config.yaml
d_model: 192
n_experts: 64
tie_embeddings: false
beta1: 0.95
batch_tokens: 32768
Below are experts of layer 8 (counted from 0) of a mixture-of-experts language model. Rows are named router (the router's row for the expert) and show model dimensions 0-191. Each number is 128 + 32 x the weight over its row's rms, rounded and kept within 0 to 255. Numbers have three digits each.
After each expert's rows: "gets" lists some tokens that make up at least twice as much of what it gets as of all text. This comes from a sample of Wikipedia text that the model never trained on. Tokens count by the router's weight.

# expert 24
router:126129178130108154158162151158138118145117122109137090106150144121193134089137133109163154058141185073149149104075139148127058191062134151154163134167060124169119100124184169074144141161103115113147118085173138110164145127078148121138138158120127140144165140111121187090159079125130129135115172112109145154189164118186037103130136124102132111112084090158099182180104180131164144119141116094164097100083106142130161134115089086136154135129065186167153099136107155102155098107151106126109120113170128116125110097079085169141153075085119146122156057122097093102078086070107193074
gets: "0", "5", " top", "4", " first", " number"

# expert 46
router:116160122055090136154136161138140109136057135120091125137118130165132123148102142126123161137122204025152175141077142140160115192109124149161140145177111138104100123124109109085161139144148106077153118134145192119094190125124112129093107198102129156206121145125148220111229131126123149183174146129104159143136162091151078073181115142123124199152076107122112160120143169119141098138161145118084094115136114150096139137094150078122100106081080168173104154121107128081114097141170143121075153132121145132158120160100116070078114152109144117086134090097088107103142110084055151115
gets: ".", " |", "\n", " =", "==", " =="

# expert 59
router:068142197143079162073163167166117093099095141120123159097115136142126134177104142152126176173143143084138130079162132144153121164090135164173112145173119164135071151156118110112156092165091142101168095072150153099118168139138116109090105162096093158182135139109119166130130088159134115120160190176124102138138141116122099070148103146111131174123132144129080163117164203140126146157163059116083091104090153109148171156064137034107100118107092158121109152139104116056212114105161146172119117143129109115109084143117108141088177099070039138101109077152120167122087152092101130159
gets: " a", " an", " A", "ba", "A", "a"

# expert 43
router:092173100190094124175119166113143177096090098101182154130110119163181147128137150073153163086121161082183147073137185159152155163095139175153108121155127180089144091178086150085142142114097106149130126091124093116114141157167160051158108115139125133157196185140127137125129143153149099143165169145127136143129191103155114110160084184089138132125142119106105167139142186126119153100177065089160156116171135173087224130082126090102144101082094196168103147158124130100166121094193126161109077106084130116138084108109095135103119120128106136111107089098114167100152085070125165112
gets: " such", "en", " well", "in", " known", " by"

# expert 53
router:125177097128115175110113116164153155149116122082151110112130108229114111152083153126168197133124190088175115131142121140207069119126140235143128123137108200165118096144163108153159121166095208110133112113143166084140180146155104114155108134137082193145201138128058150103172117122123150141122161138077093142148120086152113127131094159097100163141121107172155162133130140148155149160122101140126133119098134121084156197122122071108052126091075159126125152114151136084148108105135112116117088115193138172145104152106090129074191098098116154117146089133064133116123140093109169098
gets: " ", " A", "%", " km", "A", " m"

# expert 25
router:087108099139130144100128118100104153122043087199173132122163115129153131138080163127109113119136187029190149066138120163142088172101155171101154095157101169099085162129168089143168126198110083102120124114138158134176152117111165130140165137107147197155159162113090146152119086151116143161170102093153127174176145146132097089145123220104090151141107107136137120129144154156144135068151146078151056123137180169101137116137073087127103151073078146128119127126165157121122103109137130113093130110164125151138092108114146146134185134086095155091120052101134166110086107132128067063
gets: "-", " (", "s", " and", " \"", "er"

# expert 63
router:129167098148116154141122145170144137146089157086146088149172103185143124143128133096158122110113177074150122177105140134157122131079198246099109103160088215142113126117138118164107095157078159112121105110138148135154170117163111113132130151104141171133195113145105189105161105139104136153132138162059097156156172082191096115181087171108096159141107122113145180153140156165139140130118082139126144105157107148102135203136102116089075107111096187149205152116155134105160129095160133130108071107190121159139099118149100107106155121093121182094131062144094124105108158074119179067
gets: "s", " m", " km", "p", "%", " ft"

# expert 55
router:073164110071066174155130146124150102094113135139157126057096148112135171116148085103217090121074155095128157126116170123137127145099114149125152069196093168126090074196109116117161137141095152092129123118169175138095148122162203104136144117187139174131153104102101157125122116126117177159141105116151065148172113151189081117149097158080114124125090072133170174135162147202130131114167123105147095065111137119122184170104134091056092128141092188142113091140115127090097090100151137107080154078147147180158093108134199146127113136122115116105107098103102113140137150157150087085
gets: "al", "ent", "or", "ant", "d", "ment"

# expert 34
router:095131149074091159125155143130168120120107148160144102128130108164173117137123132081134139122130179039123138113071145139168143135043129137132144135157116176117103060121099109165129098167123194113146094080121163105103151140141116097152136116163136155131160136088072204104193118123144151143108167069118088161152208110114074071153126095109167153196080089129138182154149152160097166106150087144115094049118112106121148149175193083138113123097117191165128194137136111049121155082149157136128157187127127153117091124099189098123109123109124142123187099159093115107131100127101113113
gets: "s", " information", "ed", " Location", " details", " classification"

# expert 6
router:083176128128081168115178175132110066109130122139119085080104112131179158132080173123144149129119173080121139069097146166143144164079139168094171157159141140085110096157125134081154103188079119162115120116081125123117140133132130107122076160138094180135190183111144190126126107105131122154183139140161119180121171099137113071112140191091083224132108134124160158126119145175164120086144092102114105097149159155123188126151148081127041176066063143146150166184158089115163110096170102116106088157150110143135126111097158149133091107109129168138116087086125127099166154069114131097
gets: "-", " it", "s", " him", " them", " there"

# expert 10
router:080136100077090127080127125160150155107087091192094140097124140184129169114122152092202125114150155080145149123119151117176110213082185159112171144181119138109144107134106095085121105105138153087128072113138179097142165142146167102151123123176152188197175174082088174134147079119140135170119142120102114124143150129120103089121049222082146126146137088103111122167127148119150123133168092074126114077089099156084175154082054082147125135125090184173145127119147135108151094101160147155088102143149133131139112113071093165115124086127102141062125091144091101138090129102137156143
gets: " High", " main", " high", " new", " public", " other"

# expert 56
router:145175134157074189123129121171101099124091107133164103080171064154147171125101175140173121110159198078132131108134132132127135135085165156164138101144124162128094110140159077131110142130074103087095046092092119129166152111140127100167095156150151174127172130127107209106169157109152117167127114138093125134144157165137118139163113189073123190164074056130113161181142130139137119095141123103119121074151122136150110113138116078114105180106085189180181154146108139074164081065181069166104114163161094113143112104160128137123121063105107176126125090123075193119123102116157169114
gets: "s", " worked", " work", " played", "ing", " was"

# expert 38
router:073111131142129172096104146114127145104090088136120158099094085153160153141090106132170155047145169059154199063137168143175134140097123107150123087199086145181128110167136121133127129171077155096118116064136142124136152169131141077093087146124115190139195193078104191098161076112145182185156132111126102153149118113149080123138110121058133114144141114123139170087164122138087083109150080112104150105138118172093162100093113099100078108057093177178109112093113175114131095105112141173074104107096119119133078153085158085159143119109132113094123109072133166102159108121128132124
gets: " and", ",", " of", " on", " &", " for"

# expert 2
router:128144105148115164080150187158137133130102135131136111125133118162167194138104135124161161131126148007137148122115138155141091151099141166151149142212101111095071084154145125116169119121066127100140093067105110120138180188140121105155094134153113225199166164099146158118166105143142084158147141119102072149122168106141101102172124165087120154111071144124102162140140149139136151093198130109119095106137130171088155147121131086138150147087099167177104142140095170123125115039190119161107071148148193134142092148158115103107133103094115181083105053108118145079129113137127112089
gets: " the", " The", "The", "the", " new", "{"

# expert 29
router:109159173161113160101176134159098135091070119172164082118133101180155131103163140116182136122164166051148164061097163175144099188106160163115142121172053158164064097160110097108183094142114160105145107087185125130145145111111172130142106165142078157162145105145064135121126096121145166140135150168102162137152126091140098125167091159114088120128064155110187183110110114151150059100174065098139103125104140146076182157114116091124119099096069142183153168107152179111154121060140131145089139158122106124144149154099122145131138128096130117147105087089109144043131124094098093107
gets: " de", " at", " un", " of", " la", " re"

# expert 58
router:085148122074109179088099190184151140127123112150147138056157126150150174154119112108134113100120181064150121123086104130172151171090127127123157141186129151155140098135093113128132083156098109052150105103131098059118163174149140093139082145111143142149163136106099194091192074100120148134116126115139075127182174108160085107152108188132094151163131115125156161142099155182128093111135098141135051104121108099089165123131061101170098163096055163170128125187157170098127074115185160134123073152149161101133120096119158146095161092079130169090124098175101099131147164135130167091
gets: "|", "er", "ist", " director", " President", " producer"

# expert 11
router:109106140137141166127165138118132097075105120167117109088102100194155181156089110083142147128188192044115118101125134134149145140105120206114116168162060154109112082137165104109208087160070142118113104091109103065147165169145148076128107114176132186163136138072135168120134103092082157140134137106120115164112158072168110136127105178109152153130105118162095168125141121145163110077182116127151136113137118139117175122146068090143099106046082203162134121129148132089150114048121147137060110161172155141143109098133129123155142095114093116076091074108126171110144119116089137083
gets: "\n", "==", "-", "=", "===", "===="

# expert 26
router:094114174152068174151153166117161129093080099143129113105138095115155149143087121148156128110131212068096114146134111126181122182111146161127161124177140148065102085146114141115135085162074121071122083081092170166127142178061121121188156106125098160142163158083119182139180034133132137168176131127140144129128160131170102120110069169091143130116118089114192151158172149136115153066155112129128139142113165123103208139106091097114132156083124151180152109144115162158149091065159114145100106150089156143107108098174162093142184075103142154119141087073130134119081096094089153118
gets: "\n", " |", "K", "†", "^{†}", ".\""

# expert 15
router:097136141123093103116150128183128145079094138173154095127073141140148144140127168067127111099110170068142120119061149141172163144125092136079178111144091137136116052164101127111147114149117112135198103084119122102162187104094154083148071148123090176164164159105121174152108078141081083129145117141081066138119098140179081081153067142141111092154132118069133131154202149175135108114174129130118088109156158167109197143103086077102146104075107162115146120165166215100148116136124140128132098129096171161151109147089103172145146109101108116086171118142123118138102113048088089087
gets: "ir", "id", "cr", "leg", "or", "hor"

# expert 9
router:150121140142125192065156145171104169093108116162142146128101057175144148168116095098161122127143165092129141068099171158108103159120142132111139150171104150154110120173155161161118117171103172077134082087125130111160145161125169110113087179160065154153171181087115137102162141144127178189162170148132106155137165129139084163195119157126126168169114126151135153179163133186134119153170177110081117088087143146084180145110107045082089162078093197172138163191069149133130123048139146126105103147104148123142126110099103101119152082109129103115072096150112116087109095095109111104
gets: " E", "E", " F", " G", " I", " Le"

# expert 1
router:113147127136079146116100173144124152124079138130120098143134132147177144186097129159204171098137190096131159099107143097192095189092204156138142159186145142075113089170154116128149137128119128132109092094105126133195116128137140063175097192152168170164194151109127145096128112100063105148091165106126117145161176096124106117139105194101132166181071089127157166124163152103134139120150125101133106096158132169105160106071135071095091175056109140122154165145081119136171095065181143174141100096154144101154084119074157150106128107086131130173182107136137115084101129123168121116
gets: "s", "S", " S", " Music", " music", "in"

# expert 5
router:116126118144112167082116130180135107102072115148121088134121069158136166163092081089100127105128195106123154089092170162161084162110138164154177158160053126150142088109167123122110131192119173131104062082136170107183139143174127120123118160124111174142173123099088122120149101161145146162187135119124073130159184115138081118172112141066066146144097132094149139170126099181110132116127108130127107107137105162110168152105101056100063156101090217144169087158127138116147117101143147188065107147105172149173114086128122126080149117109109161102103090096099077066149124099094165087
gets: " S", " c", " C", " F", " D", " L"

# expert 40
router:085132140134180177125145164127158084125080158140127093074128111098183185148093139107135155116103164082156168123129155142140117170083190138137140113128098156144127059119157110137146124171117140171140137143133141153135166113172160098182105139157120175190146106095117162113163119149090117152126161083115090157106132137201137061199090197088138143144118070174070123162113126135105112139152131068155131084128148127092164210092174086102127127109113190158134166135142187066103103087123144111115107099124120140168097108128158138093190156137078159146140084139129202110134099158124161045
gets: "ed", "–", "/", "d", "ad", "ated"

# expert 18
router:135160119139110184131153160117124131107134140136146093158099124128163145147118120117139165127185198053116141088101115175124092173082118166176127133224109121145104050102135084053167102181071172149105105095162128155092151139096112123190132136183099190155168105127170171113136072078124151157128104144121110160133158101150103078111106170081152186166124127129140159149153146180174123091170097125129117102136121167078164103076162086093085154094120127186151123147129176125148123061155197159151072123127171136151080144162139102113113120113141088112163066099106146133118137150106123101
gets: ":", " as", "-", " name", " called", " including"

# expert 22
router:110125099058083130177140167123123114105061130110150089117115107135130150154101167048151080111107168088166133099158156140113137193101096192158179099121113157132160155133117182150143094146100106120115105094095160101150179128113172120185073102106107156181157158114122158080151096183069139136159099129096098143164162122116092108167097147125137134103144082085173180166096149116097116165147132140158113080157144150091166180149139038129134174125098180155181099160163176155117080088126088178084125093107124159119123132113165126110119148093122099093143084115100135111136054083114185087
gets: "n", "st", "v", "it", "min", "d"

# expert 20
router:110122193099119187113139133158094152075122143141139121098122106158158156129146136117149112120140176063109138127133150132183136202095089120146158121197110117171131117131159113098169092176118165101133081116170150126071148140078172108148131136169132196132149082179105218082141048119109190149097193104094117177145143108157122121150121141072185135139112116147129175138110116148134083129189148138156123053121095087121160175096137094106151125127098200131142119178108181133205096088152129190118137148117120140181102150088120145095150104137078138091143084148115129101163143131096092085
gets: "ing", "'", " final", " Total", " film", " Award"

# expert 60
router:109138156144100152044151131115120102132091123129101132089083081153129138099148164095138116095160163064156164093156162117142135174083114204169160105151134135131050113127123091120149109174112107116122080081172119115126128131117132090123109161139113201170157157131103206082150107120142126114173199140123072138148167109103103057134122201069118196148068116137116174125138156133152081092158123084062129107123130125128161104144106049125126168116094159125131158129113156146140083088153069126107084169178129117151129137135168091133144054126086113095104120168125148094149109058087137113
gets: " a", " his", " its", " their", " was", " had"

# expert 23
router:067146174155144204112116128116129167129093161126118145114090084132141131184075156066134153089193162075121129097136126156145082168125161125161160095146101148144137084180115128070133126156111176095105140124115162114089119112168142133176162143132089193169160127126123186099156086102128181137164125138139118171173157130156122074160089138088153137142118073115097106142123181155153119095173078144121123103104116163060175157113142099136089195083084172176165142173159171143178121095077168161124108122126121169193106144111129095068117107091089138056130096084129093124159155129109095091
gets: ":", " where", " and", " which", " that", " |"

# expert 48
router:120151141153075172106174159159118125113090143142138101087091102127126119121132153161119139152146194073134154114082115117141117223096110188173183121157096163134045108157105176106137127115110176108123093100109118124132199156141132107140080171101117160129139092057080166118142091109104106136128120129092105140135129141159076092136123143115092210144102109134137185171154100144071133056138112154095108138131124151124148112097065071124109124110105193133121145180094213143157101128151161148131162117137171129132116132148105126136177100136124173102156069116100155122148170084039127047
gets: " vi", " Qu", " app", " mi", "1", " due"

# expert 13
router:053141098120096131090156155158129163128081117124087115086083132135134210154120108102095099061139183096090133107118163114132077117082149153155130174174127168112130137119136138112127109151108151058128151118086106101124178213110180112067088119129111176096185116086116146117128080168099130125189142109111118172118193111151091115173096131124122116182172117048127162169133195169144102135129062092132083089136138111125148135145092056131108154131111177124150142125142135091146132090094126165128119175095181144092079135126095167097112075129162154117134083118123103138150108098040143129
gets: "2", "1", "ly", "c", "lo", "ci"

# expert 44
router:110172149088078140130121130149147119174110077138097114100135157197132136134097082086125156129100188039152155127129146199137101168118130153131142128207124133103111098145125087069170115167116166148104126102111137135097207150123149086145104214110133190127146118111142184105194078118134156136163160116114104176146145116121139096159112170081089147160092103108127135107128144133102142105197083123128121118128142155132212102097150075119144121063091148162103171101122142122120105106135142115058097158106138106163143148094131058132152097082154154057146089094140125055165122137072102155
gets: " |", ".", "==", "===", " ==", " ==="

# expert 36
router:097146167064143232117121191158122102117124075109123131109082116153128181118096146140151146135164171050166128159106113148153122161106122159116160087174131155111121121150104115130130085168101097126122146083174185101159157167152123098182136209144075196125158185113115215100190125133129170158166118162128129165123126147134102106194126156126126154163086141094195120131170175130135115116161098102136122102122177202133109166072123077107104127068096120194123086131098132123129074117118154155123107120119123139138129124079104086104137072101149110064163104122093136129135154086107144146
gets: " |", "---|---|---|---|", ";", ":", "0", "4"

# expert 57
router:099142122170141193138175129116123112140104116150122147079104127127180144123113102142137147121127164091162154089116136182181073130075083162147133121141141211126128091166127157093147107144125141085152130067125200100144153107073139106130099091102083160190151105121113153131158102148138153143116208121101077162136124059156107099149081096070136172143090113153142164144177141144143124105195116113087072085097148071132162118075147042111079123122078153119147112152101161087187114105174160171145111127120168096157078148104095145108177142111089130165109101129113173111073150069081121105
gets: " Ka", " Ra", " Pa", " Ta", "ra", " A"

# expert 39
router:070147130123111135122125128162130089139144116098129071121098110138129115154134138093193131086098159107120163124087208153174109139118184153125122120179121136142145103137106122118120093157121128063126154123154150091146173144166186079081104142134117245169155146057099155109154127164033166139118146107095121136109169135158124099125125124085111164235113093081074148127147146092064097097165123107124064136131151116112151110130108078106139093124114169112153144129107115068164098105124149148104106156158141111221085125156148106137152080136100130147071085138120175150110117099063097160
gets: "ic", "tic", "te", "to", "co", "/"

# expert 27
router:093185162165135173139148162140117124134136119153108055136120148118145154143103108150164160151177182081160145133167155159136070181094148129141129117137100161096104117177119146089101137162068113110118114080106120117102175107088142108112114189104123178142144134161056170085140107152105142123126144072151099178174162144156105041118127150097104153143126108152153158104182178163150102108157116138041127076128151146105183151133126073116073128091091152218115183178103168070126109078153095161104120137122147103120098153083123126134129101119106153117065103134122197078171079131092111120
gets: " be", " is", " was", " are", " Be", " were"

# expert 62
router:092180161104143148085176152137171159123139144147150086119125162150154157206080139071182176110133158087167182107131131119130084181065144153091146074150060158109139133127175135139126119160099156101152127118139171101158194161149166085135136154125150184141171145061147141131137095129100131155182115086077100170176138107162071124168073158064119145139125127119084149147131134123157120104207075096140115077132126141131227136113109074121080116071108163161103110110120160110107066102149172139096125091079135128156114100124135149100151096140127163145126084115126124125070082113142148099
gets: "0", "1", "9", "2", "8", "7"

# expert 30
router:097124165111120173147164142138150144114111148157166091098106087125157108117091143113157106083165156054152164106096166115128135117103149128124131107159115165159114116120137128165140077197113098106141127075136182090101156128116179105143073127167101163149172128123143155116116105137081132195103134185073079142158163087114097144194140095107122143116122085086179204145170164173194103131206071101135129098205158088122156123143121102094111171115073188217125122141114117122134040054142112146118118130173147106123123146133102137134116132085133107106132064131068107072124143118140127129
gets: "8", "0", "4", "6", "5", "7"

# expert 19
router:106112118102128139156144180105120148133058110104191152120165104135161190154100137122143096090132172108171093093092130122104104139117157139129168081164091133102083155133134118124130107157095138132164113126113098128173155130164192155122146082102156159141139177121095194117168093118151151114116096105118108206150130116164049067172134146140136147098127113040128157135093123147162090133177104107149133048113177156093167121156134068146137136115081149149120101217159188082180063111125160161112125069125150119163074155162134103113166105118063077141085089113115127143093109147116143068
gets: "-", ".", "bl", "/", "d", "ed"

# expert 37
router:127152162149117172124113166129106154100102072171136106099088094164142192149122129126169130084157145058185198068140140142165115175063133156139183064162103149159099111131105091134164121167072143134148099083137129132106150152125155112095104161125068162150194163086096213122126065101120158161169117150100093219132163136163117099161122132092110127176111137120133159087136171140124116132171098125128081128143094141145188137113137106091080138124066184172109107157108154096141113100148122191118095113079138125121090104103165051122135105104087126108109107100113144115107130082097141069
gets: " of", " in", " for", " on", " by", " from"

# expert 3
router:103140132075072138106176124141114089111098082185138119102092129104167163114106159091166132158161180041181136145158142126148128171084123140136132128144124119137126113152135134086116083156122163129127095096137155090132169162146127071096156137173120164174161152070093199133156128097159130158134148131085105156158160147146064128176113170112158138180108109107128156168148150107145071093160096078141104115074113157130199177091052083111140140109104209146173142182114190095121099067158128184112128091148089167144140129076123153120163085130104161140103087126088096117120080080113170129
gets: " more", " most", " Best", " other", " best", " first"

# expert 16
router:087181179113110165126124137104101103079055101122143060117162097132122149135101139144131154130125177070149178086142151142155108142096134204148097142170092145125082119120106102069176089164126160041138109082153135148105159121106144102134094187119122173163158160138101201073175081104081149184132141152140120175144133147151122102166089192105133157135108140117145168138197095143152122081170075076092133092108124086123199149123090105082074145117059187137134158144118153149145100092158085162080102135146119136118133133138135090134088094095114090095114102128094105101154130157110117084
gets: ")", "\"", "}", "]", "),", ");"

# expert 54
router:103145106125098145114175218145094137094130115189158109106119138190130135127103141124146154073111184052106142102128136105154121192050118171157137118231136136102114073174116077088131118140112129113175122072117148136115153158110147102170111154129171183169199194141102166112126076146135115149129138155114120142144168118110085098156092185085140165101115114146159125178147145155142123116177040122103093089139138108107199116112105103143083130080054185135188130158126135133131076091126104134087097180108136128118121101126120152123130114116123100104155079131079171095132139093134118100
gets: " city", " County", " City", " town", " state", " village"

# expert 47
router:095182140091093178079162186125127150068118108189135074095167086158148127132112119131173142093151165105103173084099110127157118156074159149230163094164094135095090130114170095132158113136115146072126135100110117128148184144091119130172129176137110156200145143092108180071139147124094134140124187095091088145122177139174091090166129161078149124149110093114144140186115156153098079098180065114093118056113143122110136131157108088144085183078105157149192180166103129114120107081161145118127150106109127136088107082170125154102156113113092115124120112110102093101099111122136163071
gets: " season", " career", " time", " years", " life", " year"

# expert 32
router:109150125126096142134156136145182134104143109134134094134141072183160158099098125092122177116152160080131151098113102130161165153049153164167137109170108163107069098175153112145164117168058111121130047107132153134127107150166161103165111102144078171160187098070106208113152068099078128141144123125092146166157172087155093111165133157085159187161099107112092170157116142175067111058156116115117117042156089128114143149148122119093122149061075179128159172117108132110137088099141108183113137115111110148123086111092150127123116117091132152143167041131088166137132117095118110119
gets: "s", " It", ",", "es", "ing", "ers"

# expert 35
router:114177166132121185114101115156144102167096162144113064121133119121129149158119132090133140097193199108189181100063177140189079201106132157116194148140113145163074064133131133111125131149067158087115076107093141137169156179134125073069078173083101189175183146094069165087190111102120073150135127097093127128118141150142145130140116117128097177155104081115137137140161163137147136144153115114097104108091129165079167170115139108099065135092107151132173139147092182126149116093152156114107143102116117146165101113137116140139186116112111128119115083092142158055095103085092142115
gets: ",", "1", "s", "4", " from", " up"

# expert 31
router:111115150142050143115163126160080154165167076147161126124123120152147152096111148076121168080139199069171127088090130130130129153117096115150183180194093139115126042136189095079150117143035113117143084107154147129155155128130146116117104121123124180154162125068124170122168122136127131160098148079078133155162159147124076117155134134104149166131123148137115177166080109146147104137131133099112083117130078100109130147119092050125119132085091177170147082116124170156140062098115155156123132135139124147174125121097123090117119056090133124150149061114126227147106065116064121147
gets: "0", "1", "-", "'", "5", "3"

# expert 42
router:090199140145107180127131166138151187129104109181157107140132149162129183157123151131148160075162165042174105069151176103128126145096154194123129134159105132109100098144147102076112101116107166123136096106119190112113139150135197102176095169145126196139127129089123181138163095131113140201118122140097108160149129090149121095179135151121160126180095152111130150128096111141143124115155087133037111095143087160063160150114096106114095141103065178156148128131130120052104096097199108138101076086138183094116113119114118089128120131068093159155142111152090114158114094064110097078
gets: " in", " In", "In", " while", " during", " Pro"

# expert 45
router:124146109148110155136152250133159060087139064108167135067099111135122144154184098149241146100112190094117177088117161181194052103107184166129148136167126163123053108132089133086132111125121150121165149098093172097139169187129208106099145109128122188150156116056086143113144089133099130157141179132144128156128121122130133116106119145068105141170094115121092161144150146160086132103164130142109123093142130108146154130134143050131082130125081133104133122119151085103148127138097147136136109145148177092185103114143156105149153118126111158125134105142118135097150123155076073108
gets: " Sa", "ma", " Ne", "a", "to", "ri"

# expert 12
router:092119139143106141164120191134152091118140106151110068123066103143163193150120114122138175140159196099128157055132149125163124169085174161150161059152088132063070125148128137110137101129088119112162094071115103126157194139116149115132125167185085168170152194114110148132181069136091111118177158069085083165175124116164112093158105165132129183131126071130129176146125113150085072077133123077085124129127137132091188160096103106097080143123045155146153110123131147100134068082148107155080109150093112191141122140094133140102131099095107138122145094138095148115143108087104157137
gets: "s", " You", " \"", "?", " to", " I"

# expert 8
router:093154108144118120125127151180105145124074115167116097132097136145158166202111115106131155086129197092150157140097132154151153139117146143134194128144087120154110098185081099093137146135107102160155091104124133133125187106188148130161030136091114196106137149077075135116155129119105110112133149170133058139141156127146102122155100202102094138127138109129168144175130129219135122113097061147155120098131090145079177169085091093131103151111087170143157112159153124066192073112154106205093087113079193150145105091107125130136145075094093096137177101117121142092109123104078118134
gets: "en", "el", " En", " El", " Al", "ul"

# expert 41
router:091229134146072135149091187144147113063090131128210152124164106166126155122144127122179132088093186112132143088098148148175079144106174151113095117170084187114099136163115108098137159127101107116139150118141098122111148142203197110169097126172125164173182133143126139094150154142125094174171171127180112123099199084151095126151102200047118128129130137095068143156117190135090132047175116149108131132119128182097159159100102070142128119128076122148169162147178127137175127115119155119134106100121160157139117128160180126122153131102088161154118098076102124110111138131087133113
gets: "s", "is", "us", "as", "os", " Man"

# expert 51
router:095153099130105144126134144119162143086128096133069110089161090131142104125103071100142118136082163104171143122142137156145153179079108177108151130165098201114143197178161095147125093192065106096094095094190134140214146193105160122137138172117122177145145133146133143152155142157085119154114118110083080151158131149201095100129120113077097116145134152112174169106156146183130109091126114150136067107113141139087179153119118064105116127063075200139164111173092115080121102078178164156052109108125155144137110147133161100122134110070081173135099105120126113072118083117130108139
gets: "f", "k", "ch", "t", "b", "p"

# expert 33
router:125121134148104165095136138159184119083131122132164130061125114132135126109163108145185144125132174103103197086120126160187101143094162136118111136173126163118057053183096151099136122158099143063128155067120147127096163171120131096120139203146115177158146143077084156115205104175069109123148135150138048128128092147153129148131080107087075101142076120136167128079175147128084119133202100097138137095156085095088145169147144079124113122099141153140154151076093111101157050096101076152103116126093169159160102119155162133102142129099115131141092107161099145083135077083107090096
gets: "V", "H", "C", "O", "B", "M"

# expert 17
router:104123126140066176141163196131129129085070124139153139108148091145160152171083077120170176112101183066138150107152110122171111214117148150159141140145147156111056081118129109117162094165058131086170082089115138136137213137095124092101121135136063178104190119116125162097157114109121117132176126116126130181129181106155117076116062182116130145116064112106134154134142153127158113084196136130116144108107128117109173155128060091105087134068117200158158159147131172072140105088156096113133097167156139139164126091096103107098123078109101137094137108095114136135110148141104157073
gets: "\n", "-", "|", " |", ",", " and"

# expert 21
router:127177112155146160127134176148159150143126084107162070130139102134156129097123145109135098122137159056121132088110117157142133157062132175132120119142083165157119106136094081045127119147113166112132108110137126082103128174112182131132118136156079164204209104100087226139203064135127100146140147117101112156154138104172092094190124120124152139128110125147132159128136092130216071102170082112104125089173097172141191111115173098141094143110018158142145124141151202110146096105163129116110111106145120104129116061134112132071170150108108180110106093123135137119111127097128128089
gets: " over", " along", " out", " south", " north", " under"

# expert 14
router:051128156129125171067155186153126159123129111129135130130160127179152126128117101089163199109157154020117121105126153166144062163111103129146145160207091133099103074192185141110144109144058160090146133050116135108107127171120122124115091157158105150178177168112136151120186127130134127192154151140085057164137172099130109097183102120089133159112104142141115179135125136127129144084211106103113144105109137148075142137124109093116122158054100171137118123178116156112142100079178139148090090155136166154158107156114129123121127088101087148104082077119073128093117121139115106102
gets: " the", " The", "The", " which", " that", "."

# expert 4
router:097135128152122200104111157156127104121116077177109112112105089183155146109142165084135141131164185089111164043114145160188111154068144196140112092149111178106102091134077106125171083163077136089178102108101109104178171144130132122101085144139062149226146143047110188124129106095109133147129135102118093217158169111156100090122103147121151180141098116119143168129160106130102101098148110071096137125130136145121181108150098093069129104088057168102113120143112105127144106111140141131105088156092148167134133119107124144106171131067094152118150095121131159120146094090057155113
gets: " to", " would", " not", " can", " will", " they"